{
  "balance_bias": true,
  "qk_norm": false,
  "parallel_block": true,
  "warmup_steps": 485,
  "train_tokens": 353000000
}
Below are experts of layer 7 (counted from 0) of a mixture-of-experts language model. Rows are named down (a neuron's output weights, with its number) and show model dimensions 0-79. Each number is 200 + 20 x the weight over its row's rms, rounded and kept within 0 to 999.
Before each expert's rows: "comes before" lists some tokens at least twice as common just after its tokens as in all text. This comes from a sample of Wikipedia text that the model never trained on. Tokens count by the router's weight.

# expert 15
comes before: ",", " |", "\n", "–", " (", " |\n"
down4,198,204,198,174,182,224,190,212,225,208,235,212,187,222,182,217,211,229,205,176,180,190,190,185,162,207,197,189,212,210,174,224,214,236,204,197,189,206,199,199,210,224,203,233,193,225,212,178,190,211,248,200,184,209,186,158,218,208,202,169,208,221,207,211,210,176,211,209,231,180,200,185,205,221,158,197,241,185,202,202
down5,211,190,204,180,178,170,173,223,224,193,182,197,238,203,173,185,215,189,206,170,176,178,222,165,189,201,179,206,189,215,215,200,205,207,198,200,153,177,192,214,180,163,218,199,225,204,176,175,166,197,232,221,176,221,201,222,197,214,192,170,203,168,180,189,204,189,209,182,214,169,210,189,195,191,207,213,213,217,200,203
down6,219,183,221,209,176,212,212,213,204,196,213,190,212,175,205,181,196,229,217,210,186,189,229,211,199,193,191,176,202,188,173,211,217,178,203,232,181,209,169,214,213,199,207,177,178,211,201,151,166,173,207,189,209,191,164,181,226,188,149,205,211,219,190,230,196,213,206,177,214,187,196,182,215,198,182,191,198,191,214,227
down7,196,190,208,203,207,194,259,172,200,203,222,197,213,194,200,192,218,161,177,218,184,174,233,171,171,164,235,182,223,222,196,184,206,179,185,225,193,229,228,184,184,167,173,224,151,192,226,206,172,226,190,187,197,176,190,167,196,252,174,174,216,195,188,221,176,203,207,161,214,207,183,211,199,194,206,181,192,193,258,185
down8,208,191,190,172,177,224,173,171,180,205,227,205,223,183,177,177,201,191,201,184,204,193,201,201,201,200,212,205,188,214,143,158,197,173,157,157,195,233,179,225,200,233,211,165,261,211,226,184,167,195,210,232,170,195,207,201,179,196,158,201,210,209,218,183,195,179,216,173,183,186,208,201,211,215,202,263,224,185,177,202
down9,219,203,215,197,189,225,176,201,257,222,180,210,196,201,196,246,199,195,226,225,225,185,218,181,219,229,222,192,198,199,204,211,204,205,224,165,230,191,208,209,198,198,173,179,213,197,224,179,218,213,206,207,190,197,224,146,206,190,200,198,228,157,181,156,221,198,189,216,200,188,214,229,238,193,212,210,191,177,153,226

# expert 4
comes before: " |", "–", ".", "|", ";", " |\n"
down3,206,220,194,168,204,192,184,180,239,203,204,203,204,199,197,222,206,186,236,199,162,174,170,243,240,213,204,201,214,182,181,206,214,189,179,213,219,208,189,225,214,206,210,198,195,187,212,182,182,196,199,161,219,194,227,203,222,195,165,197,212,205,227,183,189,210,208,202,208,214,203,197,175,182,205,181,198,230,218,188
down4,184,188,214,171,202,203,219,177,201,163,193,204,193,208,182,212,186,172,181,192,217,205,210,195,210,199,227,207,227,225,192,178,221,220,157,197,204,229,192,209,218,209,191,214,196,206,181,199,191,230,241,222,178,215,185,196,187,189,237,199,206,233,181,233,150,194,203,191,203,208,233,166,215,217,178,212,182,190,154,174
down5,214,226,184,158,196,231,194,185,180,215,193,223,213,170,173,195,211,183,207,227,190,209,216,199,203,204,218,170,195,221,186,228,194,160,217,188,179,210,218,168,184,183,192,182,202,196,216,181,229,185,188,218,205,180,223,220,242,207,183,204,165,196,211,187,242,229,249,169,202,200,192,219,181,199,199,178,204,179,212,196
down6,184,205,185,229,201,171,201,185,209,201,199,193,186,153,233,212,186,187,200,185,163,210,191,178,187,211,154,190,198,172,210,182,218,185,174,212,229,185,185,214,173,153,203,160,197,173,218,173,236,181,198,206,224,215,152,194,168,227,199,202,192,161,198,158,192,198,200,213,217,208,202,232,189,215,224,199,205,197,219,215
down7,197,226,151,232,231,221,180,174,198,183,216,227,215,168,227,206,175,187,234,192,193,190,220,204,213,212,163,183,185,223,209,199,179,173,183,198,200,239,193,176,194,179,210,192,177,177,186,222,193,223,199,194,199,226,210,180,181,222,213,221,180,218,217,151,170,189,244,226,201,200,205,185,218,206,199,176,209,225,230,205
down8,203,171,195,175,229,191,194,223,215,184,230,206,197,200,179,224,198,187,205,193,175,202,138,195,223,208,211,188,231,169,196,202,168,260,183,223,211,188,214,201,210,175,204,221,229,200,163,201,221,219,212,217,200,214,201,239,190,202,213,208,184,220,221,218,217,214,217,178,204,209,199,186,200,234,221,217,180,206,196,184

# expert 2
comes before: " ", " the", "=", "==", "===", "-"
down0,216,198,227,208,207,229,174,209,210,240,173,210,161,186,190,200,199,211,213,199,241,164,230,189,206,208,176,179,188,178,186,213,199,181,205,217,212,213,195,206,186,153,231,181,181,186,210,197,214,195,226,233,190,210,155,185,188,196,197,177,219,206,200,211,190,179,216,196,179,228,217,187,195,181,187,211,213,181,193,168
down1,167,180,189,200,199,211,186,195,214,198,201,189,177,241,214,203,199,210,191,191,213,179,220,166,142,182,197,186,234,202,224,211,173,223,212,195,155,205,191,178,206,233,220,164,170,228,211,222,202,194,185,262,197,229,221,171,178,189,185,206,187,215,194,171,193,234,201,190,231,220,194,215,202,181,205,205,189,175,229,237
down2,207,174,203,202,229,228,161,189,187,214,193,243,227,195,170,212,195,167,201,203,175,192,198,209,209,184,202,205,199,174,210,214,189,224,202,228,207,199,184,206,213,177,196,220,236,200,176,172,208,176,183,219,217,231,176,232,192,171,178,177,250,191,196,200,184,215,202,180,215,164,177,174,211,197,175,193,207,227,191,168
down3,210,192,205,190,193,187,200,187,171,207,194,214,189,223,205,186,199,222,210,193,245,214,214,184,219,173,192,198,204,179,235,202,216,167,197,168,200,229,196,222,207,166,213,228,189,227,187,180,220,188,200,203,182,173,201,195,178,200,184,181,201,200,166,189,190,220,189,189,208,199,200,195,195,242,216,215,233,193,210,169
down4,222,218,164,210,190,174,220,222,203,208,218,193,179,187,207,207,188,225,230,177,268,214,195,221,210,178,169,201,183,208,170,169,197,174,230,210,181,199,217,214,205,197,135,184,196,203,214,208,214,190,196,194,162,215,184,210,232,207,184,201,216,218,183,194,212,175,214,163,190,220,219,209,196,196,236,221,177,183,228,213
down5,177,204,209,206,185,175,184,219,185,202,216,235,164,225,195,229,201,198,200,211,212,210,211,206,210,167,224,177,213,203,222,205,207,220,219,185,201,227,224,239,208,223,189,168,185,208,194,198,250,206,203,209,140,207,213,203,211,199,206,189,192,240,173,196,177,193,187,178,193,219,201,237,206,206,233,219,188,222,192,204

# expert 21
comes before: " ", " be", " to", " have", " —", " were"
down0,211,198,215,203,178,188,186,177,182,190,236,216,240,216,234,198,186,184,225,198,193,174,202,187,185,162,168,211,233,216,185,189,198,233,181,224,200,217,212,186,195,227,183,188,195,195,217,160,200,221,188,216,237,197,224,186,226,200,180,201,206,217,206,142,243,185,229,161,193,179,201,190,190,174,188,197,177,219,167,198
down1,187,185,218,207,258,227,185,201,206,213,211,178,257,219,197,228,186,201,216,203,232,225,215,207,211,224,247,219,210,198,189,207,182,224,217,171,181,196,182,161,165,194,167,201,152,248,199,209,204,219,206,220,217,142,208,185,199,227,238,182,210,201,181,205,195,208,207,211,194,182,169,203,176,189,225,227,201,211,173,210
down2,187,246,188,211,208,212,175,199,169,175,179,196,213,161,189,195,231,262,210,188,190,182,212,154,208,211,194,200,233,195,214,219,227,193,199,191,213,194,210,198,175,153,198,195,158,213,179,184,224,198,221,188,179,195,177,183,208,193,182,178,226,177,192,183,214,188,228,213,196,202,188,215,200,191,189,168,210,196,181,193
down3,191,184,177,203,206,215,217,212,214,223,192,179,224,187,186,206,185,232,205,206,186,203,189,219,185,227,164,197,212,221,215,215,187,206,230,201,215,196,206,195,157,269,190,210,189,232,226,172,202,179,165,229,176,180,176,211,227,213,213,215,220,209,178,215,240,215,215,216,216,230,200,191,201,165,167,199,211,191,206,210
down4,246,182,229,206,209,236,201,193,230,182,227,193,210,204,194,180,170,202,186,223,215,216,176,203,160,206,204,202,180,178,195,198,215,164,197,203,207,210,161,254,226,199,188,200,177,198,206,224,165,201,221,212,199,213,170,190,211,192,218,180,222,193,207,202,225,192,169,207,194,221,190,204,189,201,225,204,220,173,191,173
down5,193,201,228,212,198,201,197,245,218,158,248,195,210,212,169,167,207,192,205,189,183,191,214,181,162,210,209,196,216,230,198,243,220,176,234,228,177,209,215,192,214,209,178,184,209,219,212,236,188,188,211,207,203,199,227,190,213,212,216,199,169,212,219,206,185,195,200,219,198,212,190,171,198,225,184,225,221,210,178,222

# expert 1
comes before: " a", " the", " to", " been", " of", " not"
down0,174,173,203,178,190,201,195,193,162,200,236,206,205,217,217,211,230,199,203,187,204,198,221,195,236,182,216,209,174,204,216,176,175,189,220,221,179,218,191,178,212,220,201,197,220,189,187,234,215,227,231,175,218,193,228,199,188,161,180,172,196,201,248,167,226,229,215,165,219,219,184,174,142,217,190,200,212,187,235,207
down1,210,190,217,220,172,211,211,194,207,187,216,195,210,208,194,188,204,202,181,176,218,197,186,248,220,184,198,207,226,137,199,229,198,185,200,182,197,174,210,174,179,155,184,172,189,173,189,212,237,213,203,214,213,161,217,224,217,220,190,197,170,197,241,209,209,152,197,164,214,196,220,189,242,239,184,181,192,202,187,214
down2,210,196,201,209,220,186,187,207,195,221,216,199,207,187,183,180,197,168,208,166,176,193,205,205,180,201,210,219,199,224,179,212,215,187,180,212,240,229,213,191,190,217,227,190,197,184,198,211,222,186,185,203,189,171,215,255,219,214,222,201,233,235,178,169,198,170,161,211,186,189,232,195,208,201,176,201,209,206,204,189
down3,202,175,187,186,172,203,199,176,184,166,191,210,208,179,207,167,230,176,215,149,209,202,247,177,177,179,196,236,157,232,225,172,179,213,180,192,238,177,203,186,201,213,212,227,212,206,203,229,216,230,195,171,211,183,182,207,185,170,169,203,189,175,222,214,158,235,190,206,208,210,186,207,184,185,179,210,204,211,220,226
down4,180,183,172,191,209,207,196,170,209,192,190,194,174,190,174,177,172,210,188,187,215,216,219,188,187,208,216,207,225,248,210,176,214,174,206,175,210,225,244,250,189,203,211,243,211,228,199,194,195,205,219,213,202,217,197,187,198,182,231,217,220,228,205,224,187,182,189,210,210,204,208,185,197,185,174,186,232,191,198,199
down5,199,207,203,182,174,238,177,192,222,191,215,168,205,194,202,203,211,174,200,231,197,198,192,206,244,209,171,205,182,215,212,202,206,208,224,239,175,192,222,223,199,198,214,210,198,203,199,196,192,160,218,208,183,201,171,187,189,209,160,199,209,171,231,201,216,202,224,182,207,193,183,187,164,205,197,216,258,203,202,159

# expert 12
comes before: "20", "19", " The", "18", " He", " he"
down3,183,186,223,191,195,215,194,183,177,180,196,185,167,183,219,196,171,202,221,205,180,203,242,193,191,219,214,224,178,225,208,192,205,173,187,209,205,191,183,210,198,242,178,192,221,213,189,193,211,210,207,210,181,195,204,167,180,194,235,214,186,218,154,205,221,210,216,183,237,172,211,184,203,257,237,210,195,217,211,196
down4,208,183,200,224,182,210,172,154,179,222,190,202,239,192,199,195,209,205,172,214,191,204,197,224,212,194,192,222,167,206,169,233,212,175,210,195,199,194,201,215,171,202,185,197,191,181,186,184,203,235,200,180,221,182,177,211,209,193,172,215,169,200,207,234,236,179,195,177,211,232,216,208,224,185,216,181,155,195,215,171
down5,186,197,220,147,200,186,206,204,201,141,226,205,192,202,219,192,234,193,205,237,191,151,195,189,176,181,195,201,170,192,230,182,210,189,171,220,163,201,204,214,205,221,181,204,247,214,211,213,225,181,170,169,177,199,202,217,173,215,218,197,189,221,196,205,212,197,190,195,238,186,170,201,171,234,220,190,217,184,209,176
down6,211,162,173,190,185,171,187,192,177,220,197,203,232,201,194,189,200,210,155,176,227,212,199,204,247,197,221,256,212,240,213,218,230,154,183,201,197,172,192,175,185,180,183,202,200,201,206,188,173,213,188,193,158,189,227,214,159,174,215,220,216,166,222,191,167,199,188,193,160,217,208,194,230,211,196,200,205,188,201,209
down7,197,231,214,212,232,203,217,208,207,203,202,189,201,227,204,147,213,194,200,164,163,181,220,180,143,207,194,181,173,215,163,205,200,187,170,203,187,209,194,234,218,207,219,219,214,190,186,193,183,205,214,211,211,201,204,235,191,196,214,202,217,213,196,197,210,188,214,185,185,193,209,183,209,214,238,189,251,196,180,230
down8,217,205,191,199,199,190,224,227,169,171,220,195,205,209,212,181,209,181,170,198,175,198,198,177,137,189,157,175,179,182,198,200,198,198,205,193,206,179,219,207,178,207,210,213,187,179,169,210,190,201,220,209,202,228,201,220,191,164,204,221,199,210,200,187,184,215,205,207,206,201,208,179,181,212,205,188,249,222,211,192

# expert 29
comes before: "20", "19", "1", "10", "2", "3"
down4,186,205,252,211,203,218,183,216,217,219,223,145,176,187,187,193,203,213,211,189,215,156,193,168,215,218,156,186,188,201,187,179,204,201,198,178,210,155,220,195,213,184,196,220,222,209,215,222,202,215,208,166,177,219,197,177,201,223,156,171,197,237,208,152,174,189,224,199,230,182,208,247,194,211,245,204,167,199,210,173
down5,209,199,209,187,237,233,232,162,207,184,170,211,161,196,227,201,169,224,183,203,206,166,170,208,205,198,192,217,206,175,197,192,197,210,204,191,206,202,174,181,178,169,183,182,206,234,205,214,194,177,256,215,214,183,189,224,192,208,199,213,193,179,167,181,209,137,154,203,233,219,211,167,190,180,221,186,170,173,188,190
down6,185,158,198,209,194,178,201,184,185,175,182,231,178,188,169,209,225,191,177,202,223,197,198,190,180,190,202,215,200,192,228,199,225,164,223,227,197,209,224,202,214,199,188,195,193,201,171,233,186,151,205,179,212,181,206,212,202,195,176,213,187,209,184,235,219,217,221,191,206,207,184,206,199,197,229,213,202,205,209,161
down7,175,205,200,225,192,194,176,210,199,207,232,189,194,212,212,183,213,224,200,221,219,210,247,195,197,178,231,191,211,211,215,224,215,200,195,175,166,189,197,194,170,233,193,204,206,202,193,230,189,202,178,192,172,227,175,225,178,206,184,201,195,186,202,220,182,195,173,183,207,200,166,215,183,200,200,205,201,248,206,176
down8,242,216,199,220,216,221,198,189,185,201,204,186,186,183,182,175,207,255,226,199,194,178,212,197,214,189,168,180,180,206,206,220,225,174,208,218,225,222,193,211,212,205,168,194,222,209,216,226,222,210,181,157,237,211,171,191,182,189,198,226,198,207,197,205,164,220,177,179,229,170,230,228,205,213,178,185,212,214,207,246
down9,174,181,214,213,202,203,211,249,208,180,199,192,170,182,203,208,114,235,187,180,201,169,207,192,194,245,209,212,188,212,230,177,161,215,236,185,177,206,204,196,211,197,189,209,208,223,170,190,193,233,241,205,174,227,178,169,200,190,202,198,185,181,190,179,192,207,176,224,176,178,192,188,187,204,218,191,177,214,178,202

# expert 8
comes before: ":", " of", "-", " by", " in", "\n"
down3,188,181,205,190,220,216,181,213,174,206,189,214,174,187,213,196,239,183,201,213,217,199,204,155,203,205,171,208,223,224,184,210,199,199,198,188,209,176,173,205,200,207,210,147,186,171,187,210,201,195,181,194,176,200,238,213,204,173,179,187,235,195,202,176,235,205,196,185,228,209,201,184,189,196,156,207,183,184,202,237
down4,241,238,221,251,160,218,207,201,212,202,184,195,202,192,208,205,195,212,176,226,167,183,224,181,197,173,245,196,209,190,208,195,224,179,195,206,200,222,212,198,230,187,200,203,218,185,177,192,186,193,220,192,196,164,197,223,224,251,182,178,187,174,203,192,231,205,226,197,234,207,195,167,194,183,195,200,217,174,231,211
down5,182,179,157,205,183,197,236,185,169,211,212,224,209,187,202,201,208,196,189,193,213,186,223,211,237,187,180,189,181,194,199,181,187,172,209,223,199,232,219,196,160,181,194,219,198,192,190,197,210,201,187,230,194,207,213,192,179,175,210,227,168,210,201,183,186,183,202,208,233,189,238,180,203,170,207,210,177,184,189,225
down6,176,219,163,200,209,153,213,200,169,201,171,209,187,253,194,194,214,232,231,214,213,198,214,193,210,195,183,200,213,194,212,217,222,201,158,188,215,182,184,231,205,186,196,192,198,209,177,211,206,215,203,221,206,192,202,214,185,191,226,185,186,195,179,200,231,256,233,218,200,199,228,202,186,201,193,181,212,231,207,218
down7,188,149,194,175,219,186,192,232,211,177,184,208,194,206,216,208,240,229,167,181,231,173,234,203,234,199,207,209,187,167,218,190,218,210,236,197,203,205,205,184,182,192,223,216,202,176,180,216,211,205,190,237,179,195,209,192,173,202,252,191,196,191,217,210,222,189,206,214,204,181,232,170,207,209,168,198,204,199,165,168
down8,167,189,171,219,207,201,215,213,206,217,209,243,227,181,173,194,203,219,209,205,185,221,201,228,193,179,200,204,196,190,190,207,158,204,205,206,187,162,221,176,171,201,176,231,213,207,217,219,219,208,217,243,193,185,197,199,191,157,233,226,198,205,203,209,199,216,199,201,197,213,198,218,207,214,191,226,176,180,182,224

# expert 0
comes before: " the", " a", " his", " to", " that", " by"
down3,211,186,186,208,187,182,221,206,238,188,218,191,177,205,211,152,200,216,209,205,224,191,200,203,192,212,211,165,186,214,220,199,221,197,208,186,192,200,179,221,228,229,172,182,212,206,199,213,220,215,203,203,203,186,215,206,226,211,245,207,213,226,253,188,221,195,184,223,204,213,173,205,211,190,193,176,180,224,230,203
down4,178,189,218,229,204,166,220,223,198,229,221,237,204,218,218,186,228,204,248,219,191,204,204,203,199,184,189,201,187,172,219,207,184,227,213,216,212,226,229,194,186,207,172,196,191,178,170,190,209,183,165,204,188,210,202,219,207,190,198,225,202,219,194,219,176,212,212,210,225,175,173,239,181,164,192,197,207,186,180,234
down5,242,203,240,203,234,210,203,180,187,188,201,236,196,210,175,205,216,171,228,177,221,186,183,181,172,218,198,225,205,220,196,205,202,186,178,212,214,206,200,219,146,186,179,226,185,173,217,206,188,204,243,175,229,216,160,202,197,190,195,176,193,185,188,198,161,182,202,172,178,217,214,181,197,219,179,200,209,186,182,208
down6,189,175,211,154,169,193,199,204,209,195,209,219,185,192,195,211,206,212,174,194,173,185,232,185,182,219,184,187,219,229,170,196,212,189,203,183,175,197,183,175,216,209,225,213,223,197,158,193,198,188,187,207,195,195,215,213,187,167,197,236,206,210,188,203,207,217,206,213,214,247,205,148,201,211,195,185,195,163,180,196
down7,182,188,201,209,203,205,209,213,212,208,185,188,207,195,212,194,162,198,214,179,225,198,185,207,239,210,231,202,210,175,178,201,195,191,201,235,170,187,184,189,199,212,203,194,152,215,210,245,218,218,204,192,177,220,190,200,208,194,192,168,195,231,215,206,182,221,213,188,229,204,169,220,163,220,204,211,181,175,198,142
down8,234,179,206,244,199,242,205,214,229,207,195,183,204,198,228,212,196,164,241,184,190,202,231,194,194,170,223,188,178,186,216,184,174,225,214,189,209,201,190,199,217,158,190,230,177,172,216,232,214,195,198,213,233,188,228,215,198,169,227,235,196,182,231,211,223,207,172,168,218,206,207,192,213,177,182,215,188,203,179,200

# expert 23
comes before: "20", "19", "1", "0", "2", " |\n"
down0,195,184,192,189,182,185,192,199,181,235,220,223,232,188,195,232,173,183,204,186,225,194,208,178,210,181,196,183,202,180,226,200,196,181,190,200,204,218,229,221,196,221,173,197,206,198,159,168,210,201,222,178,187,178,201,196,196,187,192,207,188,194,261,173,206,187,200,187,225,175,199,225,165,195,208,227,205,207,203,180
down1,198,192,208,201,218,198,189,231,207,234,236,180,201,229,213,223,220,212,163,195,176,173,160,189,246,188,194,172,208,234,195,183,213,232,205,199,214,251,210,184,215,205,205,184,237,206,190,189,195,198,214,207,167,216,217,192,179,195,203,184,191,218,191,231,175,191,229,234,178,180,155,217,197,212,242,185,218,159,209,196
down2,201,208,169,187,221,169,214,212,201,234,212,234,189,231,174,170,213,222,190,189,233,174,220,163,171,215,216,184,191,183,160,167,189,173,172,177,196,207,178,205,231,203,196,212,210,208,215,199,195,234,218,176,188,231,207,160,184,212,239,172,189,202,209,174,196,202,214,190,169,207,187,181,202,231,239,219,219,225,196,201
down3,211,157,205,219,202,187,190,226,193,202,215,217,208,177,178,222,208,174,192,205,216,235,204,209,213,199,190,176,212,215,237,212,200,198,175,206,204,175,202,185,204,222,201,246,201,203,191,203,243,158,196,195,185,221,240,189,169,237,194,185,181,193,224,161,209,176,220,188,184,220,181,228,227,229,190,171,184,200,218,175
down4,193,182,241,205,213,202,195,218,190,205,207,183,190,235,207,193,234,191,219,193,226,193,191,142,206,185,179,181,194,248,176,215,189,220,197,207,225,197,183,185,249,206,217,188,226,198,177,217,206,196,219,207,222,177,191,177,201,197,228,204,191,186,209,183,149,225,210,213,198,178,171,186,197,168,221,206,190,199,157,198
down5,188,178,223,242,203,211,219,217,185,210,231,187,196,203,207,166,162,192,194,192,226,208,188,193,164,178,182,177,190,222,196,166,201,229,166,212,196,171,174,221,221,198,215,212,186,203,180,174,218,234,178,202,232,200,206,181,209,210,189,214,210,190,241,221,177,194,204,215,189,202,220,217,205,196,200,205,181,171,200,225

# expert 24
comes before: "0", ".", "1", "2", "6", "3"
down3,208,224,187,229,213,189,194,213,235,196,209,214,193,189,166,187,199,181,190,205,187,183,227,197,190,161,192,172,185,204,201,198,194,211,219,201,186,197,203,221,196,175,206,221,210,186,214,214,196,166,180,222,194,184,188,221,212,204,175,195,200,197,135,241,166,200,207,202,163,220,203,171,230,237,200,181,208,202,254,209
down4,193,191,229,212,169,187,178,198,246,201,266,190,184,202,183,186,215,206,223,199,193,205,210,198,229,204,162,157,201,194,162,201,209,215,181,218,197,200,187,214,224,182,226,189,220,213,199,190,202,213,208,201,228,210,216,201,226,185,183,205,163,200,196,213,215,192,177,194,220,220,167,174,199,187,200,180,202,208,222,184
down5,199,178,235,196,179,210,255,199,176,237,197,187,203,183,181,189,197,210,195,191,179,209,210,199,182,226,196,216,205,227,202,166,185,218,183,173,207,204,188,194,203,176,203,201,193,192,191,205,188,203,182,217,229,152,211,171,188,205,195,184,184,171,240,188,158,201,190,207,198,193,196,194,176,177,236,200,217,187,175,218
down6,227,175,171,190,226,226,189,198,196,186,199,194,196,193,169,181,193,179,217,195,205,231,216,196,159,208,198,242,174,184,205,194,206,185,197,208,179,199,186,202,186,228,204,217,183,192,176,197,216,184,238,207,178,181,163,234,210,192,201,220,205,197,193,188,193,189,192,202,229,243,222,228,169,214,194,186,197,221,175,213
down7,182,208,187,231,229,189,201,185,199,160,180,268,223,189,196,182,194,238,219,221,204,217,228,226,197,198,167,198,194,174,205,218,204,163,219,225,213,224,203,224,207,176,191,199,224,210,192,201,185,183,196,210,177,199,186,196,198,183,214,184,210,195,192,232,212,211,182,216,219,182,191,248,183,215,189,214,216,162,180,225
down8,196,173,198,175,184,200,201,175,208,229,159,195,214,195,223,203,182,187,225,168,203,194,184,198,200,188,198,224,195,187,192,194,181,233,230,204,202,214,189,182,226,199,226,164,176,212,199,225,188,229,143,200,200,186,195,187,167,219,196,194,174,213,206,182,196,234,195,242,189,218,186,185,231,144,204,200,207,196,202,235

# expert 22
comes before: "-", "|", "19", "20", "18", " a"
down3,155,158,222,228,241,209,166,185,206,223,206,157,231,183,217,180,202,209,197,215,169,204,223,233,219,182,242,173,233,198,230,211,221,205,229,230,172,203,198,207,205,208,201,193,229,207,210,202,210,200,183,191,196,173,188,193,224,157,177,166,198,188,200,213,227,188,212,213,221,191,148,242,203,206,183,194,197,183,212,195
down4,229,190,224,188,178,204,227,207,219,191,203,210,159,161,215,180,208,183,207,222,168,196,226,222,177,183,208,212,212,198,193,203,185,174,227,229,187,208,204,227,235,205,208,215,191,205,213,204,221,168,208,194,221,175,183,177,221,155,252,195,206,181,220,231,217,191,216,156,221,229,196,159,195,198,195,170,156,185,202,224
down5,242,201,211,193,231,212,194,232,187,199,216,220,249,235,206,190,221,208,194,243,220,202,208,166,183,206,164,188,170,216,176,215,213,205,203,205,195,177,199,222,201,220,181,193,213,175,173,207,215,261,176,213,172,193,196,197,194,215,176,163,229,206,231,179,189,200,195,177,163,192,199,172,193,210,197,165,184,222,173,188
down6,202,205,204,221,230,203,191,191,165,211,181,215,231,223,229,220,191,193,237,195,177,211,209,194,210,222,181,175,220,222,185,180,234,196,216,167,205,180,185,186,171,201,181,184,167,206,204,237,171,184,214,198,208,231,237,179,197,170,191,182,184,207,195,172,197,195,185,208,198,191,178,208,229,192,224,212,210,209,233,187
down7,205,196,184,235,230,218,193,194,192,210,204,211,213,197,215,198,209,234,257,197,227,188,228,196,208,185,205,214,192,186,176,184,188,182,188,237,207,204,192,210,156,174,167,197,194,193,182,185,183,211,182,232,224,211,181,194,181,228,166,216,187,194,207,202,195,192,199,218,198,172,214,213,232,180,205,180,185,209,179,209
down8,191,196,195,206,191,187,214,194,196,179,170,181,229,204,242,193,186,185,194,197,195,200,194,176,196,226,210,196,218,184,242,216,221,211,255,211,191,245,211,245,191,175,249,196,190,217,206,190,179,186,184,205,201,238,213,229,201,183,211,193,197,217,205,204,199,222,193,203,204,185,190,229,196,189,185,201,182,193,222,186